config.toml
hidden_size = 192
balance_bias = true
attn_scale = 0.102
optimizer = "muon"
Below are experts of layer 6 (counted from 0) of a mixture-of-experts language model. Rows are named gate (a neuron's input weights, with its number), up (a neuron's input weights, with its number) and show model dimensions 0-191. Each number is 500 + 50 x the weight over its row's rms, rounded and kept within 0 to 999. Numbers have three digits each.
Before each expert's rows: "gets" lists some tokens that make up at least twice as much of what it gets as of all text. This comes from a sample of Wikipedia text that the model never trained on. Tokens count by the router's weight.

# expert 24
gets: "-", "\n", " ", "|", "==", "==="
gate0:581542513557526541396476533488442510532520463580447548555512578572543425512436551485507463487453485561440489471524477545538571537494558420413464430462478536484472536523565547526436511520544457437504596542463411515656509575452498517471526479502455456541494509563436512549534489547389515538451550464495562548491509509476503417555437423521507506512544398546416509548478427573532534466563500486494493582421526497522482512487564494572508568549549441502522562508422433493593564504519483556554566445458573559518538556498446541427485489546526442491431492454512569417388449380438453449
up0:498588564414512576450506494491556472441459500512533501472444454532528494481427500491573513520516538554576432409513423463453523511463585500437496499486465471569558434570494494525429449452497413501406553547547498484539495426507438572498490562463428533464524477454567418440514456553584447433536482521435419471476539596501524466547505505467559417553547528508422517495516502399547451518464587377483497438625485564520591472484498583443557493525481440481538487443445445513512418467496454391484534543468552508521416509569484499477491435561463584606520491494552599469524553413456519444

# expert 15
gets: "\n", ")", "==", " ==", "\"", "==="
gate0:521459589540407507496561519495455504547510496465533567547516453448490514517467548476468499545578445532346483531499538511557570467485554436553551537486479387544407533514463462499527489496435478501517479470534445512503463506433606484474493511447504480497500541501423525535465477473476544548564536488497465497543566452405445452539418530515492540456633496550519479509517567397448446366435469578479491624500554591473499571461396532613547501520594416477468473453490494474583502505473442575405501523542537484457556508477537451522591542450577543433598506544526591497565459456487470471
up0:575488551391390464499559489498551587443518435598558461545453468472484507534456465490469470584489553452474511489526507514501413502551475481582530466403497347480507419558460504454521490436489519526464540511556545503582518512456462426611538502402599490512482533522488391505510523407503464475503525590509506487472423451623549459595495506498511555516530473558406467451475624433495549487519438509475498491562597495515408485518441526480500413526576488501612515441482493528489552542374506470533462469504417501557560504537512496456550521518493516468552456528465497524475482421498569410

# expert 27
gets: " |", ")", ":", " by", " on", "″"
gate0:516471556595508550551500497585411446540439533451476584580461452485559584558457464545482531491563442529488457555519433536447489507465485376480579520476429500496536578510571462464536375527509533524477437471549531508509452478491535552488513533479560513475482527554532420573559536533508476447540533495464491431424507511476526436560597459559489504579515465487542502490497552415497554435464464541601551465429531441400499534520531551478514515456568462502525554595394464491395430489534446379496472417512525406555535566456505551476409463537463563541546472490385502487514569471511423580
up0:635544544480405555564451505564502378555513441441503462518435449511454532505418551536543480427522618514435571575447487457459496489502482561468526503579479576555594602498491420468504396505436502491449546521578574548492491482446516515500462483538527502588508492422522424473593552592420503535506522589499455492464466513487446466496474551496545497595454498497566520480559510514568527496564512466585444543481387461560469443494470489551490482529493512497512580547493379501488447482471498518526528498553548516490550528393536575513500437559484492480486434422370546476536557558495408532

# expert 18
gets: " ", "9", "1", "0", "8", "2"
gate0:519406549551559501518401519563553513500519467600489563545459512481517547453394496510510552460525561538521440546468502591480547560464488416495543430470481462590460475549489468486587482444448495434511507444496577422529512508441534414489526470513547444487519458472483502523560487537491511575442553500536559523558531505520540556433544538607616472509460440421532449499528490486467396552448491570495469526400620454433507520442454534481512536541562435482550593526475416446475439510442546526456507505367524620523510472547469595449538491608499489452491516533529478465537351506543524453
up0:455528515558498553503625462423524458471557483448520469574465470521614512563485564493482569521497474459567528400573541544490511492449533543513521495409534519426447542495563560550554553471514507580542508527493517600429476490439487459494476536557520543471463577445413495475512524498557496538606516578452520503517456536539463492422443492443537444518397583490546452482484548577525502435506408553507506452472414441494517450472435587462518567490470475441485477545466438455415479546466481547583447491522578450485585449654416479579527502611530573464512460492414446494551462537572523554

# expert 28
gets: " ", "1", "2", "3", "4", "0"
gate0:499526462510521545486482458480548501463464579524340542560576502539529437482548350493529498420501521535516418472471530526461561535548557528526486530511481624463563416482508427494439471441422473541606473512545439525497519526505597455537599460520420519526511458511466480542532588503508427551475566463458444503415450398447547515473565495524539415491511451457420488443528442490450528509497609445580479537570525499524517385585456536483406483560523467491491513524534542490556521478538531567458437466386509471529507469559565503446489565551482422381435518523463532517481560549469510450
up0:571483458517485543447521461523463598541467439549567471544489433491566509427465637567480537519530458488538494522512564490561482540514511441487590457468462436509488456499352455587564534530503513503500532424408496555531444565433508541448513509465512465484535534460512509533522480443440451518538557547409545488420604480529549521500487502553500610513468517529602417457513508520429527457497467436464583454517511391555510554511618434487571540544570530386468471574475475566545527524530561531498515477558533539485482421491580493505529560512469533576505511452435552507616412465589560583